config = dict(
    activation='swiglu',
    optimizer='soap_variant',
    batch_tokens=32768,
)
Below are experts of layer 5 (counted from 0) of a mixture-of-experts language model. Rows are named router (the router's row for the expert), gate (a neuron's input weights, with its number), up (a neuron's input weights, with its number), down (a neuron's output weights, with its number) and show model dimensions 336-383. Each number is 128 + 32 x the weight over its row's rms, rounded and kept within 0 to 255. Numbers have three digits each.
Before each expert's rows: "comes before" lists some tokens at least twice as common just after its tokens as in all text; "comes after" lists some tokens at least twice as common just before its tokens as in all text. This comes from a sample of Wikipedia text that the model never trained on. Tokens count by the router's weight.

# expert 13
comes before: " | ", ".", "–", " |", "; ", ","
comes after: " | ", " ", "–", "-", ", ", "; "
router:177193105116115152135098110110073137078079116108100085159142182141123148157128115091146122135133137123134146112137089115103100123134152130119122
gate0:117134148114099120149128091109143131062098108139122108181154153088132167123155156125110128165119118143102082083143135126124120153144118171110102
up0:133144161157111126125084132116124170101106057135102173073058056118140102157135196129109153106053076087146152150124098119116123146133129112162060
down0:130130100119102150127144143067148122142103112104094133139096088154175083102061151155141127152152128170146185155157155155142134105138176126150134
gate1:147128124115152121111149084098132056100122136115110105115127133107117128108147117144115179133154125061096195132132135091101142143126134143247106
up1:123132145160139132147112134128134068122189126150136098095123047112213129125057094115145214128110170133123085086148149118110170146134132164160132
down1:145100141160136166119064152215157119192124120075099090105154142109178102198046166159104178166051177111096087120116157128085119154103115038204185
gate2:113076155083126202151067115119100085131120128142138165128151136156145191136173147134166129128145107112123144089113132126139129131052110053111089
up2:136067137205111126132164086114182094138136074113070137065216145118134120131155103137206134030155140130206138164148115150055101130179169120122070
down2:137153139183103147131139158106139123108102107079168145066179143071168162134155146114156167126183081113170114104153193110127149163124125101241108
gate3:172073105137136153179090125099114100138079123064149157134081107142133131095147142094165134125152151073114115104120086194058067160144140120096117
up3:174082095117129131164080138108118078130109119096199132184129157141146138185137123120109136143086127131181132058116170160090142140117143131155143
down3:156137163080134105168122080212154094085103132123188143194124110119104093153166104115162110143109162110136145134158197141122106131137116099083136
gate4:206153126113072137121164173128124086161109083203132149129135091167101095153119109079115141081141147121099114099121109117111136025129098082129082
up4:113120142172124223149167186088115105167101145184131131086107068131060130066153133143132147123130128143185148124141126144092206092151133107143107
down4:050197125171119102099058186180140129155137149164106109106129107119201134128150133133114125130141170123131118124133107178128127127126148147120118
gate5:109116173175060112191101195137111120059144134122139096099148147146160126128103165123103128118122130170149171176112124113100124087104181070092100
up5:142126169139098229140160188137154155107062131146136091128175117127173094135102183146082130067092189161088147104135117093163083197158133100178022
down5:145074180128085176072151133070048168117129126153127162162120104138132112096112097119110123121175156137088153088110096107081116152159155133153139
gate6:175166086131136171171095145183139116121157112141113052074143129125117185120138184136123203172057138152129120129102115116138141107191079135097068
up6:108140158133059061147148171169128119154048139164071154076106126180117103105158062196105150106106127128162180110139110147111163109134126122113121
down6:143168127092088121180092091167105121105140121161126161143118106120154157128105161111111151129140146154144163160134134096139148084210111142135137
gate7:133150123134149165129204120121098128129158154177070124134177098150125132160052113131160154117114114116087092122163055093111129074118130080134132
up7:120055128051079086146107120073125118107121086113133141132103199108143142194157142244121140084101166116123140104110116116129146139159097133144127
down7:128130177097147128157118091110144136127090168101148113127144141181132117136131181079121131126126133136170138127119180190217105121170148141136099
gate8:192167098075165079072193116142115121101127103173149049137147110160125099130158103118151135127090161071153134175119112124076099128145121128153097
up8:137113129137136130125120104055055103149089188093154110143142121076098112130169172147075082126100120147126138167146148107124123144127113146102086
down8:152151133138098143146104128116098098096084121132157161087132157104187145082108136147135079089173176127077114166133106085169138113148152126168091
gate9:127178144129131071171126085140137172161086121110123130111160132153110112148115090118128135153170035125132118138132146092049109083137123096062143
up9:151169119116101101141140137134142154119127129215175130200098202101083131106114180112053127147086081162072125163071109147136176133118126112134120
down9:082117200142113076121137125108181181111168131138102067113140132169077109094150048125083142058127131141130116119114114163164142116146141104127148
gate10:140134120131130117151105100106123188125123166130167132107172180035141146094085066099175147160094136140159129165123100141097113151101150119106101
up10:075110102137091165155161175150166064127085116138144093108161101093126124105180127104108127108099054149107119107130129113154116182130154159123101
down10:102118122172131131165122164146155146091107155110097140148127087160075255177141164166113173167115075121156083116116136124090172119059152153181159
gate11:172173096096106126158115181193105224179112157219159163115116143127121156133121165090128133134114123113155136131102082156107131128083100078128117
up11:126032106160137119128108081197165091168091084067079166131164115167120131177185129138130105093109126095102128094138135166121064138111144157085093
down11:150134157103143151118122072145130132103075171075188118090199141189073153151237120104150130116157127122090133105110156117110144107129113117160103
gate12:151124095124128129099167157131134060119114140128161117109139116110082129102029072149110136046159151095167113168160154150122125146160165129046131
up12:121148103127129152098153140172154100114135144188155203117141072073138097070158041122090143089179124127129085162126138189094140078142104173113131
down12:143176145113135100133176108120137163116134094082146100090126124172118162102074152131169106102118113138103128080122159205102158130106124194180097
gate13:124127130135119145125141171168206138112122139117130224183110134095093150084119112149126150182146137093171171128136100165109160165019170157107130
up13:172125168152187145134120151147129103089117110130087114123101131126107169136122121104140107096127079104060105140185186092131152175075133150138142
down13:116113131121129129127138150160078120106163118089102170074149143136115144140035116096150104128183138128095072093166192110073123141133113181149074
gate14:133059128155136132121099132125095048123125084131092151093134103132129089205138129119145128116095142127112171135079086158077115100138149080105052
up14:152097080136128180131122093151127076153166141112118121086180071137127117125099081186175039143064146130098144168176162121165097125134069072123080
down14:109191115160095151119199123103149118128082153165136187089117145139109178121179167124069172117125191122123142203122185124124125046130154148135117
gate15:111125056095143127163082141099139130114128167182104146136110166175127125134132128130142119105108138043115111143070123085151102137132058155120059
up15:142137129129127170115164165071128078154100126134096094114214168123147130079090125127145162106153152177107102072079156156181157070144126201140155
down15:161092140164142136125134148092120098053077121124124119059057183165156131085074155118127123120147128143107126107152147142109105128136123109134121
gate16:165155152100107109118113141152148113164072120144121122120175186114119126113109162141168136129136101135100113089150129101100092112064125137161173
up16:161133156094164114156124143132121085077113168181136101124130131215119102141151159142099091124103164059176142145146173160170163133135126077096126
down16:112125076127180140122129123079205116158076059101124160133193080141085083158228068123123105065117125131085106054179072167053130138172140107111124
gate17:141093106147151057136152121191145086120111160124204175137125116111118147146087113111151213130105155088151135080170069090151109135144163104115097
up17:125140118142156091202163145075114072127115126148183033138079144132156140169136116129079100105146215137073127136061174144109183129108131156099063
down17:118076073130114130144144140114110115140105124074116085147149092124139163093151131186148172095204087111095111114139121149135133180105139126095110
gate18:104060117147117107164083152222087217163190138109122109120145154111105139165126122152124142181092196134147178142113137137108127100167115107186131
up18:162159107125079077135102141188072166202116153135098090137122182089206123170094097086136084165149133125129180109126118120130063118096075127091170
down18:150084172127107141139143088109127097128153088135174092106152135128130178074136096095141105182121126143085115088129128067173122096068167124213111
gate19:179199128127122087190124143104150188135175118130132146119156112083127154119191176107140130173124141098089126126184131062065145121080068129093104
up19:119122093167101154163190109100148125172140129132099144194136084179122081170131203129120127132123049122102145128118149142134163136146191157141147
down19:078168128130082160143133126167151072183160125113100093026095140084137150157127133152116143125157145136165132126095160116167154082139136147165121
gate20:161156125059110103162144133124092136145052072071145122127149130122126124115148077219138156176129123172178106144174255128148125122135142191127103
up20:173148095105126172165168094133203098084068155124153157126155089148122136144132125058112095147113080095149134119115081144100133181087116125195159
down20:100102107143132165132146164204149132128090117069115092204129136086160108128134140156118121183174066088135106189156151095148086144142128196106128
gate21:170161138149123144093138149178098126072118109125123103124111155117103150155118118140135139098123153165131137088170108151089083071115118090138136
up21:137087140143135114130160129089133154110120159158117079156027118136137128123061114178109180172098129152107103172121114125142116135127156078140134
down21:135067113099134146144154121131044135120140127144116218139121124106173138123149130123131108081118148125121144182203099114127137126161135135135125
gate22:139129141068091119191081130094104154154123155101073082132137119168152115161136177109140122188162090106096140129160122106117142146144147138158123
up22:121108128071190115081127134124156144107166088153178141148175117133136133164163132133126147162125130121129129132127129105149162089049045161161103
down22:146048081143097128104140080163134091115112082125070120163179108093121133062079111163094105126140121103126127134124103072176159132133127122127097
gate23:183128046052152185163096093069118149129082230095152067127150105135108156114177104127085122140118135137147084156131129117105166173141066133095081
up23:110145137080101093145123101126157100132127144184126086106159118115142123129097182151117218098134108122104131056155184146168134169173086142141091
down23:073167154140137098137110135177168137169164149122111130128134158138117127129143154160145148117108181121094136062148149109066128084095141067126068
gate24:135142085144062157201140163092174123090129092190107130128166106152164142118136142114141091158156129143173168106131069117078105100135123123150112
up24:142193150103151131051127093154126129136218108133144189118135139147119155117071133115106130153135095157103149142120137156099159108155101104154081
down24:129158158129169127077156126245123147107117128136120132093097090116142089137098086175143164152117139170123121107137120135108111192131107177169129
gate25:188161180080128125108170117153133122122111115079134147107185092113123094151165136138126091176144121141124125105104171125069149140125123115128069
up25:117209161123142093132138095117127203147163161137088154097112182128143126119125127138063172171123135163163117134098081149127064142118079116147066
down25:141132126116153126121116140117099131131077149135094085123133118155120145151174119078120138108114174146164115110128061137142141111055167083141117
gate26:126172156082143162136077098112154168110121118168127094161117150162202153133102165152120120180116097134091127138050146078118126099136110101141115
up26:128117164123166131101149123131120128130146084138123177173156142188061149159140112117129071082093136115183161128215104115170138133119172150121167
down26:133109081139127099125166156089200117104145088141161114096105136132135160094099113135105132101134155104175124121130125111188130130141139164107136
gate27:112099085093075155089095114186117172128140097122116100138133098174090165112095121097147140125106100079148162075095194158169086076134124148126188
up27:137093134115148137111092220119157106117230152139152127144160130151095102155113138081127126127086130113121123153123106127124164172144107093147119
down27:120128167160168061173143130067068073101066116093128073195176131148112077124159077142141123158106142094172159167081138133157165063154148134116094

# expert 18
comes before: "0", "1", "2", "3", "4", "5"
comes after: "0", "3", "\n", "4", "6", "5"
router:172190109146095143098150128086101141099102138123140099105100147127114178091118146097107103084142130133116188141164111109141142134159172163102142
gate0:129120128135172084123153123065145126123127157097179134119108142131137128127138114133167169186108097148102132129114098131164113129141201052033134
up0:082111113102113158181150110112090109105155211170105137051137192079132085133166170165171101170132172110070125098154126165088180168150136094104132
down0:147134071118109095150125140127153139119144114161145096191146175080138143109076065102114118126119141168140093097119125153114103129213125143109125
gate1:089155142145137164097167165138104147130114088186161132153131128085144129106110156119179101116225189144135162098122096099121094143105112142118193
up1:103122164124144130185057136106141117206080133132090084121102070135131117125119092124165178145103145099046127170165102102096156097136110146162117
down1:094182160081190179097110128107083165164152073131130136144129110125133132147088137139118123131128157128158133208190123119147074140153083143126142
gate2:150135057095130154077166140131114176091161160089134064150108095156125121144151110121135138132195147111093150109084127156129115131133173082129174
up2:027133073130057158156118074128109122175127088130147131112112128153109104183099117080134137129143118128151095114090133147140106143102110111096125
down2:116154119128214150202090108130129124096097122140131129168125156137123127110152090135137121155136195114144161068146181074081102112087155117115135
gate3:125198104079088165071141150151118145114102127090127063174125168084161126105106104114129128089148098155133155156137115114161149133139133100157091
up3:180087121190137104155106115102125133164099151150093128147133141180114255116100119146146126111054119147131109139127107185171114132131133173099176
down3:137056117183069098155127118114093123062114065100135121145125122128143052104161174107126157181153161110128100178172040117149100133141128142090128
gate4:127112138108123113124174145143092147117120154121123247104182076159117219129127135143139155116146168099156128167144131103158107135120071113181222
up4:159105101090100138195149114126137013166170124124102108152146149127126114123182092105122155171137137084069107180136079141128179127116131130122111
down4:162065177127099107167240124243183123149122123125109182167039141110146145094118131176076135155125152125072142126173138138136159111144094099140156
gate5:151130196150129090091099081134156161124176077076143091143081100127119194121108092131144121086128106156143125128132126118174132143129183142103130
up5:176154102134142141129153216126136141094155093173075102105175125134132186119110085131124114130117157123173118126147099128143089110136031114077139
down5:136132117143149183119147071185089088118154132102102126182163128111154134141102102131155145121115127126160138118167162136135085128116140093134077
gate6:100081166151103090186204217117111143117147140127123036165125085135192171114190101100094137180144099082075130115129094096144112160121137124143088
up6:130103077131153131135169115115106091072155100137089147104092128206222162174136139142205125119110110139199147182133147063098131123108126172119104
down6:121185127118165110094118150145147170099122137096138115102128103161127106183146127178197116110112106126062128153144145132132159120111116097141154
gate7:129109127153115138148115149102019170121146071108184129148125161170115132088166119148076152082099101118157167152161177110154121136167195079128074
up7:097134161188079207107119153180063098150122069156073157131068064116121118110129099151129114120113117089136196073132143076124097103184125093037100
down7:128168072148141122084114153142108150172134133122148102136156126101140093117151082084113124054087190138186123154106122116105157151198157124105110
gate8:063150135148104133109162115118110104114065162145135100169158122128136059120068137131128141140133157096075152113125143079110218189082121151114178
up8:094130145125043093075114141149127129108146133192154122153104112164122124150098127107119138135119151157165216133144201086109130145129068115129143
down8:176120194151113127135114120135090193141106222095048188129118080107148040176087119115214120123191087103160181169065128144123149149092107177089158
gate9:120113102101147111085064127119128137138084165128092115068122050177109171098086106123133134138201105130122081092134124143120129115116130081136182
up9:128068077142101196128094176111150130109124136154182153133051142112214147129118114108128106157094129111176121106127086125134127167152179141109143
down9:130064162133130110124063156109094157040129140139134102111123169123059128151136167140118181139111126149141172164144099133111124149140150221163113
gate10:196115081109128128162128139077139157033164153132128160149133123140173132120160171171083144216113122073146097053091107100087107202125178175145210
up10:099120217079131117104120086130127113146129170127186158147116107123136139142131140147139174161137149136210136132107157111131102112107113125105135
down10:099075126082079110101131196091137191050190092105130126142148164128145162180192080120171102086121147121167098179123110100139142126137117143130138
gate11:084091141125102091200101176095189116114145161155121118131117070130124152195124153120090119151130133121156168078109135177117017128099097103115177
up11:120124199126128171156117063131096136088138125143133139150160126081144108187129132131106122154119149140138127168180143123118152134090125132021138
down11:094137152139107074118126141062159072154148167108094107148100164120117161107108159156133116136123151125135141071186062095095144122097170104119130
gate12:192126155098101078115146161127119062127120130092139208135163140093126128061096183121116118137087106113135119098156148175224110135071123162200118
up12:118141106146148093080120097130176096119179128133174191104144141124101120119142159133147123101114138136140115151161152182197132218162149159119096
down12:156148171123174129138100108113187118148143134201161197104111128162130129186155183059131096059125122130130150190087185045145147135213119137143148
gate13:126158104138107106081086144103119132145122168086118110143128104220135172115117126111151103140172135057061150127158142129096093165148171145120094
up13:126135127159082078156074097108134108076129134149128112108166172128110127185119121164160125097123164144141052141142123104131166141148127125099098
down13:162105163123122133122145090168135035117176138188067128078112114145116088161126091137130065136143131182116121074101110130111120084146119131061086
gate14:153118108116100145126096152155144166100133208186083160140150152114170136045101112080106057154137165118110109074107157199149128120099096114147159
up14:115108145119140092129141133159168125127043143064118151111124123126153109126092124170142128127134154131114169125167091165100112109102122104050141
down14:134121158094076177120118145145203119116164137110094107139129117151150132135101140102158118157108126123135059145141117181145139156113176160128154
gate15:123091141079140152110169146168148048188108058144166125165155132130090152120134137136166155103088105057118141172153135173125113161106121133070161
up15:128121090143130126134113121172134164130151169144210164078141139062132107129069112084147135133077159125069165114144166164101199125137125151125140
down15:127104147152177164142080141147084142130128173106141131125111127132175080057162102079146107134089136129099120121156128131139108160078181035105178
gate16:043155128112130155093109143128097131138104129177075162093152139143109201170161167114126124091140113135142127102202168107159132154113091138180138
up16:140121134138143232131132100051147137151171132165129105165110123104132144137111094168129121100152137097119124125039128123145112125072136175106118
down16:156144078142107178164136134028167135134168134131139131135169054109138145141161106153068117099163182083113121102074164138156195114095112095112102
gate17:104124102116119163169151169177128129098064091115161141122121092152170184075119108137136129095148108040210111158122117094143139140022116122055120
up17:070137116149161157149082155119131112135159143132160172122121174135162142134151086132084110172061167118235125100114098110112145108121188128154151
down17:114142104150141143130102099140093102129093139097105111110123087143119102122131153126184082100144076131172108088126177119132126130217056092121118
gate18:167089135167090068185135113136187077150071153137139171139125124109123163137144119094138059116129136146121132058095140175132086131166136127116127
up18:164117102149125130131189128133159120086118157112122090142174091169103196114136109096107096092104088133090106103113122129161122131173109153127138
down18:155141147093119155122113141100126108114097099107102129143163162072142091164115165118156114094102089121098140077115116104128086082064130068111131
gate19:132116145095083147086183110107175127070116130121149137122128147122130141112120148090148064138112097120153179106148169161163083140135068151085155
up19:099124184136105208153116106105100158109127156171127159159080157108133128144154156156135120170145133164117166157109117131119188142122101178150129
down19:124140121090119148160096144124137130141124141158117169175092135130147138129154102106138092138148112175176127086108127098166116109082184107117140
gate20:067128127110111135131071167101105187124128162113101131183127144130140157147106079119091131109160166152121066129098142129156186109104174126125129
up20:157147163160112114122133094127135062096175140166132135132085122101133179151129123178126115126187109191124136087128064126122149150145206133162138
down20:127134111162090175154200057122125157166093159159132107105022188143131134177127134131101083124121109127115132131110156155152077124147115168109183
gate21:137113125118130116141137122097150197145154131129172187163131091133093157069126039116139127052142093177090154119130173105125077162137144156155125
up21:126160078130191119121127128136216120149143141107108127156101055164098121113135091111167144083098132119126071102127139135129121148179158160099118
down21:153110147152117149138143096090142148145109110119149093198101134114112153116089105134111137177119139089114127103187148120063150171045102137135133
gate22:138065114113131074136084122135087115136096162096164111128154217144048102085097128161161127069119112155140131093151200140118133157113052133106102
up22:099195099063101143135155157064109144111122168066183064141105092134102133140116121075114119088110138116127154134059107146124120172189151175118158
down22:127106122110118042104143145148115142112137116089137191127132122113121191115116108106108139078118170128119173126101158127139125161129142148113124
gate23:145078053131199153129146110106076131086130193156151102114097185158107116174090135144131129152132148181079090130119176172147121119121182145112131
up23:121104158088160124134148150128102125181130128163051134148063132177145114184152061117091138116199157221227181148166161133091141151162144104150125
down23:149130110104063139078101080099107119187150131051102206091097135178127154105175107098113120120107141134175133080162129132157168186124168128126100
gate24:133085151144104174128167210153096149183065126180138149079059164141186129114115130110113125099122078173142131127129109113121134159127174179090137
up24:173139152138114101137137109128033097152138125193145121125105141161106159040190089117150123133087171128136168212144156142119116143134115125134104
down24:127118105133114147165130142104120117111125133151105116136108110189138111126134083125191147130188138125171122049166129149199176094133187163131150
gate25:129124086068101100046144084118132140089149154154189133094102104132116134131130134133219139139129136078128097094125107131159127033175117125075108
up25:172123100190140109063117143145133083077150120097090111052112146133217151153161106091155157150097099074104155129125138083137131142145180092128105
down25:126134111198067149143078054159121112095143128101114137100132152121156164102116133128152140157140146135106131142049160062120199136172132091122097
gate26:126120104128063136105132179092126084124129101112100180124161168133139135117176092107172165081077126133183158094115130096141131137133173086127137
up26:094132096127203123162141148079140105159136158113126114168064177166182156219125097160133177218102136168105138125096047085128164117141117109126159
down26:086090120138154176135113125127126113129182088137134133104135107065144192169140126138106120140177114111162123157064175147123138185184186172131128
gate27:188128117130117140156176140098147108154132120131118144160149083116212106120124206156157121077128149154104133101111129135129122126132119127079167
up27:203159156170153135116120197118135121148044106092144118073147125153153109081173155094175109198104127137128130137114119124129044175132153085102141
down27:124130162117199118133127108127122147181120146125080158109141031143115108137131186106166115112132159139095126128071079148159036098110108149093106

# expert 19
comes before: "–", ")", ", ", ".", " | ", "-"
comes after: "1", "2", ", ", " | ", "–", " ("
router:131114126174109195156139069112067131120111143090143104208130173187106148088132116109112125085186150067119213179138074106143155092157182112076152
gate0:135094098143151153062114126106071127224144174145128130137070134112112129122122087120067121106129152128108123155104109117097151172108126122087147
up0:151160150145129099137130142130160114088106146125123133124081111121108114116129127156174123179127091099160133088114110127056147101116106125098131
down0:153051137124095130106139131097150087152143109113138127164124156101144204165185138136090008133151129088137103108172070147106187090162076137135071
gate1:133116094126124112157147130084131092111137114090102155173155148153164120122160109195062046152111141068137107154142130114096173127180118083116168
up1:140129122169136110146095155063218173112111140146141118127128097076083137125193170105104115148120124125152145141193119195129141090118115128090165
down1:119048156112101244095086127149088126116128117088103141128134162153143129134134136115090080124218162209185190143153126120120071141120138167175113
gate2:096157201113132073161166096179147170179160139184093158135150071103067122118127164158194058097080118103163139094112119150172150139073149097150143
up2:129062039126159133161136219128135123024102118086131164114101083091127155087091095149119145125112099127180116061180117137118141172133112149122125
down2:122104093125117128144153112073141087136138128101104163178096176092086132177157117124120167184150094129132089131133165132099083181201135109137112
gate3:104111141112131133109064091113193131191078129163081123123121118160114149156108134074155152145145170128135115152137064150154179130149114137166170
up3:139186126177075136130169111183127139126123128116118158020077108117188128114138128151125103102107172098134100144082117118100078113146084094062129
down3:125135083127126065121134122089119161173120156120121136071179112084128190147102137147107128111244124068159128133117129142154060130110143129052128
gate4:147127131177049141142137105143101138139178062087157111214084157128137158074118187142124139116133127081150124140094129146126174159075117069105053
up4:106117120082112140159124187129135113132117149072101179149111167125130141108097127039097123126136157178109138127120105123111094111095188104095151
down4:106155129067057152171135150103149050123067090134105095098119247108124150150134096128092117142148155141152121094176085138178081110131167118111096
gate5:061180123174133125135151056106122170196109135108169145201097159122138151105170211124111101114129098089102129169096127151104128195080113137080098
up5:081108119149127105162115146167149127184131101132137149138128129132164116095145056140125160142124114127169120109102131183124150106109103118116131
down5:161124182086111093125041098110058170150113181255115131138128111137085151066120135144166103137126133113111182169129131129121142143160120064132153
gate6:152099122147137128139131134123128144108126110100140106127119090230062106076152192106142135162109115126179133129122130137127177109171128179200138
up6:095081160112136183101145160091050101109088159067135163137114118108133136183082124177155127137195119126074170158147158137059084134119131104087117
down6:127146150143092162136122134152118146138143128078169176121143137128159149106112093123145124097121101122140156158178181154170077129136122104162127
gate7:136162146112097118174075118140122072107144174193167089129194101078214143150141140078147140116124133134131097161140119173137082120111080115182129
up7:130157126137143097130149062122072124143182130095088082129082177117180099101117139112145207079111173190182077137124140131083104121126114172185094
down7:174103122132111122090162145171095113046076125132081099122110107091162172119145152101075074083199169144124105134114130093158127121071142078119097
gate8:138065142112145171108065105180137132177116125204113119143125177093174122066119122096144138090125111100161110115097099142110133110094136092101124
up8:113082136116064143057109102128124127121091126124162107147144137090163143085130098122185060193092170125139079138128128117136171173144136096167100
down8:134066138124109125126128178131118121069128128093156183149141101169109106102140164094164066126196114135060139117161135104176124137126134173076096
gate9:142198074123126103126042165135094130075128143134161103164141142117180106127112187139124106127103195161200167109132074170182153105100078062112114
up9:166132145170129090130125088158163189162162151092072164164118120136094175098101068191166104188182112139090198089127162085075084105140109135121075
down9:170128114155175127151127086183143118108135117114103136123106154115126103124107136123095126127107120123052128090062074100099127138129109117134138
gate10:105144142122116143136128097117152143130132164108097147174111169148139098109123104173130122143115101163154184091097147131130147137151140107139136
up10:121147117130096159136133150133129127138115069201147111150122135158204070141126127160098230131130129122101172093127128096078114152080100195136066
down10:134206088113047119126147152169126094155096162097109054095191110163184046148136142030134132117104134041102152130154200056099182137097165186113119
gate11:100143129112113127162157121097062084117113155125098191145188101092133117099171068159125128088115217094118147124102132133175122166062103092164148
up11:130089103172110079126176131109153039107091122090114149111103127173044113132152161083119170171086093139106165135132101150172150094154086098115073
down11:127107099107158111138099133085089131155123124145176136216179097123096095147145120151130074108101154117144101171094168193150101147140130119156095
gate12:073124123134097096143132120087136154151102144092086061166147129084087142141131104092060139068116125108182162110123134102058094137129144156120171
up12:124104078111119098074146138142157154117125114124131105123132101063184126147145126164168189098117164172147134087155055147197159079100161068114167
down12:099128091115125115143106174159127141090179062072139104106065129074089085140147137178140108169075127096135186168088128132103145145098158068162120
gate13:130106104124104137162159132193131149114131173064121130156085124087122154070122131093046090151110139113119186130106076102101161122102196133133085
up13:144147134167103133119154123138093129128134121153094144095111126161062145125181140133139146159144131082201129026094147139104012136102124131093105
down13:105106049138097156103115081153128137140153175136117158169158146111052135066125102028136091139169134149102129213146078141146100143143111153080094
gate14:138123118108118110168092095218119123132197087109090125191152157195084123114158131126091121098202146068107101180123112166175116120153131076149133
up14:129113252126115103091150118191074049105117128138126047114128129134137078128161118124107160139098123101156132119120094124117096140151099178130108
down14:137147174157142127094175194104171161157126109104079133141091134086081137123133125127120105050132136135111108159118162194137110127170112163162017
gate15:181159165086146134103175108147129125110132088134161107151129146138147125138093093098119111150109128091172068140130119204096200178114105174108109
up15:139056177153156131155136098094113194127127151069220129115108125098137084109117121143117090177139121106092159167160055127116092127159143157164075
down15:136146096127146084118134083091133181125145123138165118111075233125134133142135167147108093155133101119167150119135115137096181147163150134105127
gate16:117150138153178142128155129090117125171096205123128147097187112151145106108129106151131121092126082081128085098114113092132148103123116118142151
up16:154102121078134126156110097141088239157082150141115129128148128131131143156165120077095144163091149117129082136131131103102150152120108131173164
down16:125130122105146189130131130173112131113177212145147115138106181139116204131074059148113128140112128160099091121146129138052142159132145100166145
gate17:149133131174172110133155152109089070129145145115097128073084127126104095099104093128128117176126120159127132138132123109092128145105179108116071
up17:140121133115185087183056148127150154122105114144186122143149119128115075113141131191111165148057064123160135184171113123152089123130143099196119
down17:152082162096187116101063153129187090067177114112100143177105201147139130108079104137118135183118160139137093132167115125127176111160126121105143
gate18:108122242171120132117144114150056120143149102138149142141111171198130145174130156179124125173130124139154192149117111142136133134077188149128133
up18:103124121163153109109130139085131183066145160108151091128134142111133071144116125139160099098120070127149140099127089130166126170167110102148065
down18:101078133128118122082085116150169137128143164133118131136149099053164074154066155120090114072128129218105126134126098062092090155122138082183145
gate19:096130121126093227146118131135096129139104149108134103148099089134143117142142166094146141095078061146123121123130133129100143116154162149129118
up19:116156067111109114132112169096133166115082113146142169194113164117144078194146124119138094196074143119138087200121103215126111146144141108136145
down19:088146126136149058149149114123048121178133075102163176082076141142139120150182118120160123131107124117153129151123137118143186139194146117122143
gate20:129176100139163113126164131121146122167133135152168043135164118144039095189107112140163140115060157130104140116088087141172106085137149086127175
up20:150127131162139111157122097072141121167099149180125094115114128146147119096150138104156165152115141148103169101136128142191119126126137137138191
down20:093141119058150144091128157145217120142148157076155053124144079117163081137131125137146172147129089093132108155123127118161016121114123121156164
gate21:131048124133090153129158109123112124177139122177083143086094113140087155102127076106083158099082137148174153157086125091086148160153077124112131
up21:142175127198111133155147102135109095119108041085064144132146113138138128112160091182111099057131128132148092137131162122160132135148121101087161
down21:141177034072134075224123146166126135133135109126145096085170186074122168144103137153139102143195122175131128117189124136099157109184097142141082
gate22:130077092137095125126160125124151095179168141118104115120096126145142143093176127079142082088094164171172128126105116143108141098125170125107071
up22:132057194190130115109146067129126166186130136142125081092087111128075161124147088112131083086148126068146137168109059122126091120174154168137179
down22:096177084146122135126179143142122094133129156090207096164178139131128081086127159096096169128129084156074098077072152124175120138129147116148130
gate23:146128129099109189099150109169143063216170122139118114125103133175143097114121089182174084144079122090155147093129131133137076107129135131110189
up23:128113158185122123148151106150110160135168102121216153182129105133128125134127105118162127031120145131151179161134092129106120163117207135129145
down23:058126157105101061132102090122148144130157145111088188081145101087149055141116128137075182102179132163196160094145152053093075129089075128194152
gate24:126111168160162201088124107183127155138115145111165098104110109108195128127086129151120116132146212009162126108142128091166061165168126130130149
up24:104153165119138096165183125139135052088130138127111135135071106128151186156176107155160105142145101163151108089101165136163117120131136113166160
down24:153130140081143106146187153159140157150099168126112112131128118127169152135124092112137125116186126074145160127139102176140115122159126158188156
gate25:084140121219134124141121106128079130133128145135153137191113116072096116108099121199053121087149114097145112129100139146140099089106150156149143
up25:141132114133050129125126110174153108144124149111110132104133205146179110145145103106183114102129165165157070138126133113061140128100135135119125
down25:134112157129115138141077157138135104138098182128104108103116142107087160157026147108115128088166106161078064151159119115147138127218163133127123
gate26:110130119116152113147122058155103136125114147135132120036120097163126118094119105113102164129125128104169105082190143122177120124120151095072204
up26:127159060129088143124119125121120101130144116124155116147125164105095132116079147090155118162076133153104170155129164137055121119091123103165116
down26:123071088141150112149124209136086159107115120120127154120116146158044130120169153073118092211143128059120137111079146121087170110152127169086121
gate27:112130139102075189183135135085116133158109118110113101191126105113113129140099142125128111077103146153114175084155145171191092139120134137213113
up27:174136132142131141197177165104167076125104122108136130117140106120097141080130127107163100130169159108103104096079106156135134189128117130136096
down27:123108103154140139112070180084189149142087153085133084127054123121122136117116144121070131130072168155152131134172152063113149131146178114130089